Below are experts of layer 6 (counted from 0) of a mixture-of-experts language model. Rows are named router (the router's row for the expert), gate (a neuron's input weights, with its number), up (a neuron's input weights, with its number) and show model dimensions 192-255. Each number is 200 + 20 x the weight over its row's rms, rounded and kept within 0 to 999.
After each expert's rows: a language model's description of what the expert responds to; "mostly gets" lists some tokens that are sent to it at least half of the time. This comes from a sample of Wikipedia text that the model never trained on.

# expert 20
router,163,189,196,186,198,199,225,199,199,205,178,219,202,195,190,181,201,232,195,192,202,214,176,213,229,192,218,203,189,249,198,205,157,235,200,193,215,179,195,206,215,206,217,178,201,196,234,226,210,178,183,215,159,220,223,190,213,199,188,216,199,203,225,214
gate0,218,192,155,225,197,193,210,172,222,229,221,161,186,180,207,187,187,171,209,214,221,170,208,218,185,193,175,230,216,208,158,194,197,216,221,185,188,193,186,189,153,224,198,185,180,246,180,195,198,186,179,206,217,182,194,229,220,203,197,182,202,200,202,181
up0,209,190,210,201,203,183,201,206,189,202,180,203,220,186,202,194,190,212,194,206,180,176,208,222,217,212,176,195,168,225,209,188,195,218,190,174,196,194,236,211,244,232,225,194,201,181,201,179,223,170,225,195,194,194,197,196,172,192,207,208,186,229,227,221
gate1,213,181,184,181,240,191,187,213,171,212,216,199,226,191,210,222,189,217,198,215,201,162,229,188,192,206,214,212,199,188,211,201,190,218,198,180,181,200,215,219,223,187,181,199,214,227,177,231,220,190,206,164,211,201,165,212,200,172,204,190,188,208,228,192
up1,208,197,200,197,191,187,199,191,201,167,202,214,211,217,197,200,199,214,220,230,183,182,179,152,232,234,218,200,213,200,204,176,194,195,163,213,165,220,190,225,213,182,205,207,203,186,196,176,195,202,196,188,206,234,184,202,203,200,213,221,232,144,191,225
gate2,187,183,143,192,176,185,184,192,186,229,184,194,194,212,198,178,212,185,236,240,193,202,196,201,200,235,210,200,195,213,211,207,210,201,236,213,199,219,191,188,198,209,183,193,192,230,175,204,206,197,185,192,207,213,176,224,187,225,199,199,181,194,196,191
up2,216,212,244,209,203,224,163,196,195,196,196,223,213,181,220,212,212,199,165,208,219,170,191,221,161,186,198,189,192,203,217,199,191,226,207,210,218,183,202,210,188,201,203,224,209,192,192,174,170,199,197,171,166,190,235,163,215,196,210,185,204,214,168,206
gate3,170,202,158,177,213,163,206,183,209,206,192,195,169,180,195,232,189,200,194,177,215,165,199,206,171,196,223,201,189,217,203,217,197,184,180,182,170,175,191,163,197,213,188,204,194,205,197,228,227,209,210,209,198,204,183,186,239,164,208,176,187,196,163,214
up3,213,180,190,210,217,203,186,200,175,189,222,193,191,230,208,225,205,233,198,190,185,189,199,168,210,172,195,203,189,192,190,197,221,228,220,182,177,183,196,184,197,190,201,187,236,213,210,220,211,222,210,208,228,193,197,200,203,190,200,181,217,183,192,195
gate4,226,203,177,168,149,189,179,204,239,190,204,196,191,168,212,179,176,217,204,181,157,175,193,181,207,179,153,196,237,184,191,210,228,190,190,194,164,201,210,216,167,172,240,180,213,246,240,213,213,186,198,193,200,191,185,216,178,223,206,194,174,152,193,187
up4,192,198,217,189,233,221,202,200,214,190,212,174,188,230,196,234,205,208,202,216,209,224,218,152,200,218,228,193,206,226,208,184,189,179,221,210,186,173,184,179,198,209,189,224,194,163,202,154,208,181,173,198,177,180,232,162,235,149,202,201,221,222,187,214
gate5,154,207,204,174,203,194,182,228,180,192,225,170,162,203,191,239,232,169,196,218,178,182,228,170,186,195,180,167,162,190,162,199,204,210,185,201,219,197,191,183,189,247,193,198,214,244,207,206,201,189,224,189,220,193,223,206,184,204,183,176,170,237,185,158
up5,156,185,196,246,214,229,205,161,209,171,212,184,188,224,183,204,226,212,198,240,197,175,226,240,189,184,181,209,200,217,202,220,189,226,173,183,208,202,193,207,188,234,153,225,199,225,234,222,215,211,213,187,225,200,210,178,200,207,195,193,198,162,194,165
gate6,190,200,186,231,186,211,181,210,186,207,209,202,174,192,189,220,218,181,183,190,187,183,207,194,181,202,184,195,207,221,206,200,230,151,211,222,246,202,209,198,213,219,191,194,182,210,229,196,206,177,190,205,226,194,229,193,213,224,171,159,194,236,193,180
up6,217,201,189,216,209,167,159,225,259,210,173,174,212,154,208,176,200,205,173,188,212,176,189,197,202,217,224,216,229,203,174,209,237,185,170,193,180,187,203,222,200,188,200,220,187,197,231,176,219,215,223,201,203,183,192,213,192,163,191,206,178,207,194,199
gate7,181,210,192,218,179,223,240,213,162,220,218,204,162,183,227,187,185,205,214,178,208,233,185,224,203,188,215,199,175,218,187,175,183,193,201,179,214,204,204,181,226,236,227,222,209,199,217,203,192,223,184,180,189,165,202,189,195,205,192,187,206,226,186,217
up7,205,206,220,169,211,184,197,195,173,177,219,164,178,227,196,204,203,166,226,162,230,185,185,227,235,206,200,202,161,183,190,190,210,195,188,238,193,194,208,184,226,210,215,187,187,187,211,209,185,212,196,160,144,195,195,163,201,187,196,198,233,224,198,189
Description: Event and process nouns/verbs. Nouns and verb endings for events, timing or magnitude, such as beginning, period, occurred, took place, success, cost, increase.
mostly gets: "beginning ", "occurred ", "period ", "opening ", "cost ", "impact "

# expert 0
router,174,159,198,163,186,203,205,234,185,230,187,214,182,164,198,187,224,230,204,184,176,214,158,187,204,202,210,195,182,211,202,172,158,230,181,200,216,164,185,211,202,204,210,215,204,214,219,229,224,158,182,219,178,244,209,179,217,196,198,201,210,182,217,240
gate0,184,167,193,175,243,184,210,192,161,181,206,191,185,201,248,197,205,197,202,222,210,216,198,203,170,223,205,173,199,199,242,195,211,182,182,166,172,208,195,202,207,188,195,204,227,246,219,191,235,219,183,185,172,167,201,200,224,194,193,207,206,180,170,188
up0,226,218,223,220,205,231,205,198,229,240,181,213,206,203,159,237,162,221,186,175,186,176,210,211,216,200,196,223,196,212,152,201,233,201,203,214,227,202,219,218,195,173,212,157,166,184,174,197,202,192,213,226,204,205,219,194,176,197,193,207,201,209,208,235
gate1,205,210,246,202,202,185,183,187,211,238,161,185,182,184,203,188,177,159,218,209,218,146,194,197,223,215,187,198,206,208,202,229,214,200,177,200,204,181,209,212,240,175,208,183,185,196,197,219,224,206,231,195,200,219,224,181,215,182,170,180,203,196,197,216
up1,200,224,192,213,245,188,235,220,172,193,203,205,234,249,229,234,175,198,215,222,203,206,235,211,202,168,201,191,185,208,184,199,178,181,220,202,191,211,194,195,181,193,212,222,242,214,183,186,177,228,219,197,194,194,208,212,169,191,215,236,213,223,210,181
gate2,255,202,178,203,201,210,228,205,167,203,211,183,220,194,176,189,228,208,189,195,243,207,206,229,212,210,198,190,185,171,232,198,175,218,204,202,231,194,202,177,216,175,204,207,219,206,191,225,218,169,194,213,191,213,221,208,174,176,188,193,218,170,180,244
up2,225,221,200,193,190,192,213,226,170,210,190,176,218,196,169,207,218,236,170,186,228,180,195,200,195,233,172,172,173,171,246,236,199,203,216,198,237,191,189,180,213,221,196,194,213,184,197,206,225,187,208,202,183,223,184,237,161,223,212,212,232,192,205,245
gate3,215,196,214,214,217,200,197,217,214,195,179,195,211,180,181,198,237,253,201,230,212,223,206,213,196,171,201,189,241,216,194,196,205,207,207,220,212,231,212,197,174,179,231,216,189,245,189,194,165,200,232,214,221,202,180,209,215,161,207,216,231,217,178,213
up3,196,204,188,202,185,183,189,207,186,207,217,206,199,211,227,200,180,191,171,223,214,216,217,176,221,190,220,233,216,210,205,206,187,200,187,188,230,230,222,202,236,201,164,180,204,220,205,212,186,205,231,181,185,197,222,190,222,215,200,206,233,227,206,212
gate4,204,228,161,194,202,222,194,188,191,206,156,200,230,194,183,207,205,198,223,235,182,177,177,225,218,200,168,218,204,203,201,239,179,174,202,200,183,217,196,237,205,222,219,205,155,187,202,226,244,235,196,191,185,198,212,210,219,188,234,190,181,175,194,218
up4,206,227,179,231,219,223,214,159,223,206,173,162,206,161,178,242,193,194,215,245,173,215,194,182,177,238,216,218,191,151,228,231,219,207,175,198,213,184,162,222,229,220,233,189,184,181,193,211,223,221,201,198,181,206,216,217,216,208,205,199,205,191,219,205
gate5,200,176,193,186,204,175,179,191,193,185,206,218,234,176,175,196,199,229,198,209,193,195,177,183,174,194,222,167,213,185,230,224,223,200,202,212,191,183,191,161,173,194,199,176,206,194,215,166,193,182,221,209,201,166,199,218,179,209,218,177,192,205,154,215
up5,204,201,184,212,223,228,207,155,196,185,207,210,195,206,209,190,200,173,194,202,150,181,214,214,215,234,182,229,203,250,186,174,196,193,194,193,192,199,250,207,233,253,210,185,231,169,216,191,215,215,201,218,221,245,216,212,188,166,215,214,189,179,215,180
gate6,183,188,204,180,180,211,188,226,205,198,186,180,155,191,194,177,190,212,222,169,199,213,196,223,212,221,205,204,227,209,183,177,207,217,198,206,180,168,201,210,188,150,196,230,177,193,171,201,183,197,217,194,226,207,230,221,191,189,222,185,203,216,192,196
up6,184,197,198,196,222,200,217,197,184,197,234,232,210,173,270,189,187,169,184,235,197,231,195,202,192,228,222,221,180,201,179,221,236,201,200,196,221,200,231,198,214,247,208,234,197,231,220,192,192,222,198,164,163,195,159,199,211,184,189,209,237,198,216,220
gate7,200,215,173,175,191,221,204,197,216,221,192,227,223,182,234,213,211,188,193,182,214,206,162,195,198,206,185,196,208,178,217,218,171,220,213,171,212,186,228,191,229,210,139,202,193,194,241,199,237,237,172,212,191,219,200,156,181,236,226,196,184,200,219,174
up7,199,223,177,214,208,177,186,199,206,195,213,201,204,212,186,187,189,206,193,210,201,182,215,176,182,196,202,215,208,244,181,183,207,201,197,199,160,219,212,232,158,179,204,204,207,187,173,181,165,180,226,189,220,187,234,238,220,144,179,209,195,180,172,222
Description: Verb after subject/infinitive. Main verbs and verb-ending pieces right after he, to, or also, typically biographical, such as wrote, worked, graduated, identi-fy, acknowled-ged.
mostly gets: "wrote ", "worked ", "find ", "make ", "build ", "graduated "

# expert 31
router,169,161,195,171,179,217,233,220,209,212,186,200,197,190,179,182,179,207,182,221,176,199,146,204,213,200,199,177,192,214,164,205,180,210,178,185,207,193,212,193,197,209,209,217,206,207,217,220,235,183,182,211,165,205,203,168,213,180,202,199,191,183,202,195
gate0,167,211,222,177,202,200,201,199,218,185,171,208,183,202,166,204,203,212,197,185,204,163,193,167,190,214,208,159,206,197,215,192,143,153,186,196,171,219,187,229,211,188,211,184,198,221,217,225,223,198,221,240,199,215,187,209,171,154,199,221,178,179,176,209
up0,178,211,193,176,200,207,224,177,214,184,177,186,210,184,220,191,197,198,188,216,219,252,186,199,210,170,199,225,186,198,168,162,215,237,207,198,171,220,217,238,200,187,258,200,207,223,191,178,237,206,200,210,202,205,198,160,217,206,220,198,191,203,229,208
gate1,183,198,169,198,222,242,223,191,185,197,199,176,203,198,196,195,191,188,206,177,192,201,166,215,212,164,196,222,220,211,200,205,221,202,180,172,183,183,260,211,250,179,180,180,201,212,182,199,231,190,177,201,206,203,240,182,199,209,185,210,222,169,255,231
up1,180,176,211,158,180,205,190,204,182,194,189,183,176,183,210,182,203,200,227,206,230,189,162,222,240,186,189,182,201,177,192,193,205,201,212,220,192,192,213,216,226,189,202,194,235,181,146,184,206,186,170,190,195,205,224,163,180,249,190,193,188,215,215,209
gate2,222,221,187,225,185,237,218,178,197,226,199,193,208,190,197,209,212,155,196,191,211,188,221,216,170,200,222,197,164,208,190,194,188,218,175,163,207,193,194,209,208,204,192,191,204,192,216,247,212,210,168,169,190,222,196,195,190,210,177,173,200,195,204,217
up2,185,183,189,231,205,241,208,200,176,209,177,249,229,210,201,207,194,199,200,209,180,216,217,186,192,188,195,176,183,169,203,228,196,196,165,157,180,184,194,184,200,186,199,207,186,199,196,194,199,232,202,233,211,204,203,220,201,185,199,168,218,193,212,191
gate3,211,166,159,189,197,197,190,178,145,237,208,202,232,170,177,188,183,203,184,200,218,230,203,207,201,198,223,218,204,228,186,182,192,210,172,197,196,172,185,224,205,187,184,202,198,226,199,186,194,203,222,229,211,204,236,213,177,202,205,180,199,178,185,197
up3,228,205,200,181,206,183,177,174,164,226,194,191,194,141,182,173,186,211,200,191,190,236,204,217,208,188,235,194,151,207,173,214,168,227,197,238,204,199,187,190,164,208,195,211,216,192,240,195,176,192,165,196,174,174,190,181,223,226,175,171,213,189,154,216
gate4,197,172,189,212,204,212,189,211,200,200,190,199,189,172,193,166,162,181,165,200,223,199,201,193,217,224,221,196,207,197,204,201,163,207,177,211,173,194,207,209,220,182,241,221,196,202,212,175,228,208,232,206,196,187,228,200,222,222,209,170,232,202,210,248
up4,188,212,170,186,193,192,213,222,194,225,192,238,198,193,161,214,192,205,176,181,190,206,194,213,194,219,196,223,236,206,184,158,219,230,217,207,146,224,222,208,190,201,243,180,190,215,183,200,196,223,173,211,168,186,197,226,205,206,202,194,204,185,239,142
gate5,204,252,193,211,191,222,226,214,208,244,197,203,180,189,196,180,201,198,218,186,260,208,219,156,165,197,200,191,208,193,190,223,189,180,215,202,214,166,200,227,217,210,182,178,208,173,199,200,165,240,200,195,177,217,162,198,223,192,198,176,195,203,197,224
up5,206,215,238,168,190,178,208,185,221,210,161,183,202,208,199,203,204,170,182,217,174,206,205,202,186,195,175,195,222,199,205,204,201,164,171,179,241,222,217,166,216,232,197,173,190,203,177,195,204,176,186,222,199,181,197,224,196,206,182,207,149,232,201,243
gate6,192,163,200,205,197,205,203,240,186,206,178,201,192,190,205,180,180,174,183,222,192,181,211,171,212,231,206,209,208,214,174,152,195,228,209,205,214,218,216,192,207,156,192,217,196,180,249,219,186,173,185,225,237,219,189,179,179,215,201,198,217,185,192,207
up6,213,216,176,225,258,212,204,168,216,184,200,218,200,179,182,220,210,209,188,204,174,180,177,210,200,175,208,209,188,149,203,243,194,153,214,196,216,208,180,223,231,217,166,172,207,230,168,214,198,181,174,192,188,217,181,196,201,212,164,219,180,212,179,260
gate7,190,177,192,185,195,211,174,194,183,262,187,212,190,208,207,203,208,235,222,182,199,187,192,154,214,223,189,204,209,207,182,204,239,219,201,195,188,166,187,218,169,186,190,189,213,178,185,227,197,187,163,206,223,202,188,186,191,193,215,200,241,216,180,239
up7,191,192,168,182,191,197,214,212,184,228,205,205,228,236,218,229,176,216,211,209,202,196,191,206,189,164,206,206,185,207,193,214,239,198,207,196,171,192,206,207,217,185,187,218,231,181,163,195,224,192,175,199,178,186,208,177,200,232,173,206,217,202,206,206
Description: Common noun modifiers. Short common nouns, often the word's last piece, used as modifiers or topics, such as meat company, television, water, kg, music.
mostly gets: "television ", "kg ", "guitar ", "food ", "water ", "media "

# expert 8
router,204,184,213,181,183,206,232,194,188,210,176,188,187,174,186,201,203,214,185,177,201,189,177,200,213,246,195,204,211,226,182,183,179,231,166,213,210,188,179,233,221,194,203,204,217,206,210,221,229,222,204,203,170,198,189,191,204,177,184,191,200,196,190,238
gate0,202,232,189,182,210,226,195,225,180,213,205,163,196,204,237,169,204,194,194,211,203,203,201,238,175,205,180,199,194,198,205,200,184,227,177,203,199,226,215,184,212,200,203,190,180,194,184,187,188,165,187,215,200,176,228,204,202,224,186,219,186,217,211,229
up0,254,212,223,209,209,177,196,209,234,158,188,213,177,197,199,188,169,213,188,220,160,205,182,206,198,199,156,171,216,205,192,188,225,184,197,195,205,177,201,167,214,192,172,176,229,202,199,185,239,212,208,199,195,212,212,207,200,195,168,178,228,222,185,215
gate1,181,230,208,194,216,186,224,194,193,182,203,225,200,174,218,213,222,179,200,170,189,217,173,249,194,160,192,203,222,206,216,168,211,198,206,198,187,207,206,229,216,231,184,220,189,224,213,201,187,210,176,218,191,200,173,206,185,205,192,219,225,201,201,211
up1,196,229,192,203,170,210,216,181,177,207,225,207,201,185,218,233,255,210,151,160,191,194,160,195,209,225,205,238,184,178,178,207,209,204,220,213,187,226,225,218,171,175,215,199,218,210,232,170,196,195,181,189,181,197,183,209,194,202,200,180,221,188,207,209
gate2,194,197,156,174,156,159,200,195,146,217,227,178,180,237,218,174,184,190,205,189,227,192,201,232,225,212,205,197,196,172,200,223,232,201,205,220,246,198,215,208,175,204,173,198,183,190,218,201,236,177,186,196,170,203,200,197,196,224,204,206,214,208,195,182
up2,187,178,209,188,179,215,183,198,204,201,212,204,204,188,194,193,221,180,192,201,178,180,177,219,197,216,193,161,152,210,197,160,202,215,192,212,218,219,165,152,205,207,208,196,235,191,200,205,202,183,198,234,228,208,207,258,211,224,237,220,201,223,225,181
gate3,192,227,234,189,219,220,187,185,187,220,219,217,211,187,200,220,211,166,202,174,169,202,232,162,172,218,243,188,246,202,180,222,221,226,198,220,198,198,194,194,208,190,180,190,178,189,160,200,231,173,211,183,214,243,225,215,191,204,194,178,198,229,175,199
up3,233,212,164,200,176,188,190,211,230,179,194,195,193,203,207,184,154,189,174,217,193,202,191,253,224,199,183,206,184,193,240,205,211,192,197,195,198,209,203,184,193,221,204,215,213,188,240,168,172,196,185,195,180,157,182,212,178,196,213,211,241,200,226,192
gate4,192,231,198,201,214,206,203,176,205,193,184,197,199,193,191,187,213,193,241,196,186,202,210,217,209,172,239,203,188,182,183,209,188,202,223,160,192,186,194,187,212,227,237,196,209,193,198,231,158,243,202,207,236,199,192,192,202,179,223,217,188,206,185,195
up4,215,212,222,187,199,175,216,206,193,189,198,214,231,162,218,189,205,194,223,188,179,208,209,206,169,234,192,219,188,170,177,224,186,163,192,206,170,201,197,179,204,185,177,208,215,243,200,228,173,192,201,198,218,203,243,209,197,198,225,204,197,213,212,240
gate5,175,216,186,184,193,238,179,223,207,171,221,202,215,205,175,192,197,171,177,208,196,222,216,185,149,155,193,168,173,197,225,212,204,210,194,198,204,173,168,221,168,192,194,239,218,201,206,222,205,175,171,212,196,179,177,166,201,163,212,195,219,224,167,213
up5,243,180,202,177,220,205,178,194,174,203,238,188,197,206,143,157,220,209,203,202,167,195,177,205,164,203,194,203,160,217,199,222,194,180,215,218,210,225,232,204,212,211,204,223,202,211,207,200,202,200,207,200,209,196,189,227,229,230,170,204,199,227,190,189
gate6,218,222,203,201,210,193,204,215,206,220,206,211,208,212,209,180,187,187,199,206,186,213,170,190,188,215,191,191,220,186,176,187,191,186,208,196,198,157,221,216,164,216,168,206,198,189,201,153,172,197,207,151,179,258,213,188,214,197,160,182,193,200,193,214
up6,230,181,194,198,168,170,182,192,195,207,185,182,201,197,232,165,183,218,207,186,246,214,214,209,204,160,186,170,249,201,169,194,203,187,155,180,249,229,178,165,225,218,158,229,192,250,220,210,189,213,199,233,187,220,182,244,225,178,195,196,172,194,195,178
gate7,157,204,178,205,191,211,190,200,194,221,213,219,205,191,189,194,211,211,199,169,208,235,205,197,171,188,230,169,173,194,207,230,226,198,179,257,176,202,203,230,186,181,186,217,222,235,206,171,190,208,187,210,193,226,190,186,166,237,226,194,210,193,174,202
up7,140,181,202,183,194,209,188,166,190,198,236,214,209,215,227,211,172,229,191,164,215,220,227,200,236,226,197,209,177,213,207,204,262,187,181,199,210,184,201,238,213,158,203,219,229,190,200,176,232,210,230,234,212,192,176,225,188,204,193,185,205,166,182,213
Description: Quantifiers and plural determiners. Quantity words before plural nouns, such as several, many, numerous, various, these; also "of", "had" and "due" in narrative prose.
mostly gets: "several ", "these ", "many ", "These ", "various ", "few "

# expert 40
router,191,175,177,129,173,176,202,220,221,228,174,207,196,189,212,209,198,253,185,215,174,193,127,214,194,215,193,196,220,224,193,194,177,223,197,204,195,199,176,213,192,184,198,210,190,194,224,160,193,195,170,227,161,186,196,171,212,199,200,215,216,181,248,202
gate0,200,197,202,178,197,239,206,189,171,213,211,205,211,214,191,175,194,200,195,242,233,195,220,201,202,191,203,185,200,212,201,188,209,208,166,184,224,186,225,189,199,150,189,217,221,202,225,186,172,180,174,215,232,183,209,212,210,178,180,221,225,192,238,178
up0,206,206,199,214,228,202,181,181,168,202,211,209,185,205,195,194,223,202,183,187,168,216,177,195,229,180,189,228,165,188,211,233,204,191,190,170,175,224,212,202,203,182,209,236,204,208,186,176,218,218,174,203,214,196,205,230,211,231,172,222,190,192,209,234
gate1,189,184,200,174,193,165,208,248,221,238,187,229,197,206,169,189,209,200,206,202,217,206,180,194,205,175,192,203,205,197,223,171,197,191,196,209,231,237,206,222,209,229,167,204,156,193,181,185,221,159,173,203,183,222,190,223,203,221,158,159,201,193,224,158
up1,196,235,199,204,200,180,207,203,209,179,201,163,226,219,201,195,180,198,194,216,164,206,173,215,199,198,170,234,152,208,193,190,240,210,180,189,173,173,231,204,207,191,196,212,205,214,196,214,177,201,178,202,186,212,186,171,195,182,203,243,186,193,211,205
gate2,193,197,191,196,205,187,187,208,208,204,223,229,252,190,180,216,184,172,217,201,204,215,189,152,201,180,209,187,226,197,200,208,179,231,188,199,169,200,192,196,214,191,208,209,169,204,217,233,205,206,199,250,201,218,212,176,221,209,175,206,186,201,204,220
up2,186,185,218,206,206,190,177,187,198,194,210,178,246,170,227,204,213,192,193,222,206,208,172,188,199,195,227,181,241,192,205,214,216,197,212,207,222,196,176,217,186,185,227,231,197,203,211,209,171,189,196,233,219,206,181,181,217,203,203,202,204,198,163,202
gate3,213,196,210,177,194,191,186,157,217,200,216,211,216,226,183,203,216,199,204,205,206,177,200,216,188,207,185,155,213,197,193,223,160,192,201,199,196,203,207,173,173,202,222,218,204,227,227,229,166,215,201,232,190,174,158,193,194,199,215,177,180,222,200,210
up3,182,214,223,228,225,235,220,206,187,220,197,172,155,238,177,166,190,141,197,231,177,196,201,190,196,200,182,176,181,208,207,184,206,192,224,221,200,222,178,194,222,188,189,204,192,195,187,219,194,181,182,186,230,250,208,200,198,217,188,216,214,222,207,197
gate4,214,171,182,187,220,187,204,152,205,235,200,207,172,209,235,179,189,208,183,188,183,235,186,187,208,175,216,159,200,179,202,201,209,185,190,186,197,207,190,209,183,187,214,236,204,215,171,189,188,208,150,193,207,181,195,200,233,214,203,203,185,197,184,208
up4,207,162,187,204,181,192,186,221,217,214,197,196,227,180,194,206,189,235,237,205,167,194,206,157,235,198,197,190,192,198,222,186,196,196,233,204,182,206,197,196,207,207,215,206,181,206,196,191,222,191,182,239,214,193,182,215,214,236,177,201,174,180,219,211
gate5,191,201,199,216,206,182,225,225,199,199,195,186,219,214,190,180,192,161,177,215,158,243,169,218,198,223,236,213,189,208,229,210,197,232,232,206,222,194,165,202,199,165,196,249,189,200,215,215,196,226,255,210,217,226,215,189,215,218,173,199,188,175,209,187
up5,204,186,231,225,240,185,201,189,217,213,212,243,183,194,217,193,196,224,191,207,229,177,212,210,220,188,175,184,196,229,171,196,220,189,186,188,182,163,195,182,210,155,238,199,169,210,205,185,205,208,193,170,230,218,212,211,197,221,198,185,218,208,231,188
gate6,182,242,199,241,213,197,180,215,188,174,161,220,199,184,173,189,209,215,204,203,170,211,196,171,199,199,195,214,203,186,220,182,160,224,167,187,175,182,190,207,212,201,196,151,217,182,194,221,222,205,184,192,232,212,214,213,194,192,246,202,210,207,219,200
up6,209,188,224,216,209,201,177,193,205,213,222,229,235,235,200,209,172,203,170,229,225,201,200,190,220,203,204,167,186,189,208,215,195,229,192,190,213,204,195,223,177,196,190,196,170,199,199,194,167,203,218,178,196,234,221,196,174,237,229,236,234,203,227,216
gate7,194,225,203,232,204,198,202,211,203,212,203,196,212,211,194,202,219,199,215,192,217,196,190,222,245,221,183,236,162,198,213,185,203,179,190,204,165,186,213,220,199,206,186,187,207,179,213,218,195,202,232,176,216,213,178,192,207,232,239,189,176,198,208,195
up7,144,192,187,172,196,201,206,193,200,176,186,214,201,199,217,178,234,197,219,230,196,198,211,224,180,171,186,183,182,200,187,200,203,191,215,173,248,215,193,176,201,190,247,200,229,215,203,204,220,190,165,188,205,183,189,216,207,193,207,222,189,212,212,176
Description: Past participle endings. Past participles and -ed endings in passive or attributive use, such as written, designed, composed, managed, buried, often before "by" or "to".
mostly gets: "written ", "istered ", "designed ", "associated ", "dedicated ", "standard "

# expert 36
router,211,167,191,200,193,206,237,217,195,200,194,208,189,176,191,178,220,219,195,191,183,190,176,207,224,212,225,180,192,234,176,192,164,230,180,197,220,178,198,210,190,202,206,207,218,213,235,193,211,159,178,227,175,218,200,156,216,203,203,206,195,179,200,229
gate0,171,206,214,174,221,202,222,215,186,220,183,193,213,212,208,247,204,227,161,167,185,162,214,217,195,221,176,194,187,195,175,197,204,215,210,183,188,216,166,208,156,161,182,188,232,211,176,229,177,202,224,237,204,216,191,234,218,212,194,207,194,227,197,231
up0,192,198,215,202,222,228,244,200,194,224,208,188,209,177,200,187,182,210,176,211,198,175,205,235,183,175,189,204,209,156,181,218,212,241,182,188,198,216,186,179,201,203,208,203,171,210,184,223,186,188,187,157,211,204,227,220,190,205,192,192,193,194,220,213
gate1,161,188,194,209,175,210,184,170,177,217,207,205,239,214,192,205,170,199,236,184,174,211,180,221,198,223,195,218,190,181,209,230,212,223,169,186,223,200,197,226,172,193,177,176,175,181,225,167,193,201,228,210,184,189,210,164,204,203,247,250,210,191,197,184
up1,203,230,179,150,215,184,219,197,216,175,195,188,192,199,203,191,191,170,190,206,195,213,214,191,186,239,180,160,215,151,188,206,206,175,213,203,194,169,198,166,218,178,210,218,216,202,221,209,189,187,200,153,214,168,202,193,208,188,200,229,178,196,215,210
gate2,206,184,175,215,184,172,221,208,186,161,176,212,188,205,161,216,176,197,229,182,161,227,171,197,197,198,213,222,236,205,213,171,199,165,193,194,188,217,178,216,178,222,193,209,216,184,204,165,225,220,212,225,212,181,222,198,229,179,224,197,194,231,207,201
up2,192,184,251,199,179,200,205,215,226,216,211,186,215,173,200,135,245,197,169,208,196,205,174,235,211,214,217,195,167,198,196,201,187,179,192,235,224,220,217,188,210,180,200,170,201,219,204,208,207,203,227,192,196,200,217,217,219,234,219,203,223,187,200,231
gate3,184,243,205,185,162,186,185,199,215,203,156,192,231,203,172,171,213,186,208,193,216,221,216,215,163,205,214,173,206,228,183,223,192,197,213,159,195,198,213,217,216,171,191,195,202,220,200,169,211,183,205,203,232,194,156,195,203,222,200,183,161,173,240,213
up3,168,219,231,178,189,198,211,202,222,169,219,168,194,201,175,182,188,212,253,195,206,177,194,210,182,214,187,183,212,206,200,195,151,190,207,193,170,218,175,201,199,189,218,193,182,201,173,172,164,229,209,206,215,177,200,193,210,163,192,222,218,165,182,184
gate4,240,182,173,211,223,221,167,190,204,242,219,234,184,184,194,219,199,217,237,171,224,219,209,198,163,228,239,171,235,194,191,165,176,231,185,215,202,193,194,194,193,178,196,203,186,202,182,178,216,166,193,181,208,190,184,203,178,222,191,205,166,220,184,194
up4,212,187,182,203,183,191,208,211,169,221,212,272,192,182,206,186,206,206,206,152,191,202,181,183,177,214,209,185,205,203,242,184,181,209,201,204,169,201,203,193,148,212,189,204,184,146,222,209,228,215,186,190,216,229,185,195,203,237,200,202,169,206,216,227
gate5,185,238,195,210,201,182,217,186,191,183,218,162,180,175,225,179,199,209,228,203,222,209,202,208,189,217,241,213,189,189,227,200,209,207,219,205,198,170,174,188,216,205,211,192,200,200,173,197,194,236,181,191,174,239,228,148,195,199,219,218,197,182,204,199
up5,256,175,238,188,225,236,185,190,217,226,221,198,202,221,177,196,221,178,197,187,190,229,198,180,248,224,184,198,214,235,201,238,166,196,186,204,206,206,208,207,197,191,214,204,191,215,205,198,209,188,207,163,209,178,174,224,215,206,196,207,217,235,202,205
gate6,203,209,221,196,176,215,205,201,194,192,210,206,201,176,182,226,212,177,202,186,220,163,185,222,204,200,199,196,188,194,186,200,210,207,182,214,157,155,214,202,238,208,192,197,218,210,169,214,182,204,196,218,233,195,173,224,206,206,239,192,198,214,192,222
up6,245,203,167,185,216,184,170,179,208,197,217,205,215,190,197,200,162,229,190,214,221,174,191,204,239,179,182,213,188,199,173,214,222,176,200,203,220,204,213,190,225,185,186,209,200,211,224,190,195,191,190,226,234,200,222,239,228,188,186,158,228,162,196,189
gate7,188,190,188,225,212,188,209,169,212,225,211,218,206,203,183,191,221,191,193,210,198,197,219,215,210,173,222,208,196,221,214,240,197,212,196,202,175,200,172,215,184,239,204,164,205,210,200,216,241,180,180,215,203,175,182,232,193,176,194,215,196,199,222,196
up7,192,217,175,222,203,188,195,211,188,227,182,239,188,175,215,187,248,196,171,157,174,200,239,180,188,246,182,221,204,205,204,176,193,187,226,216,195,187,207,180,191,217,208,184,203,191,194,193,209,213,192,191,185,204,229,170,199,152,192,215,191,240,208,198
Description: Abstract plural nouns. Abstract and collective nouns, usually plural, after a, his or first and before of or in, such as evidence, efforts, works, services, problems.
mostly gets: "evidence ", "programs ", "efforts ", "appearances ", "services ", "parts "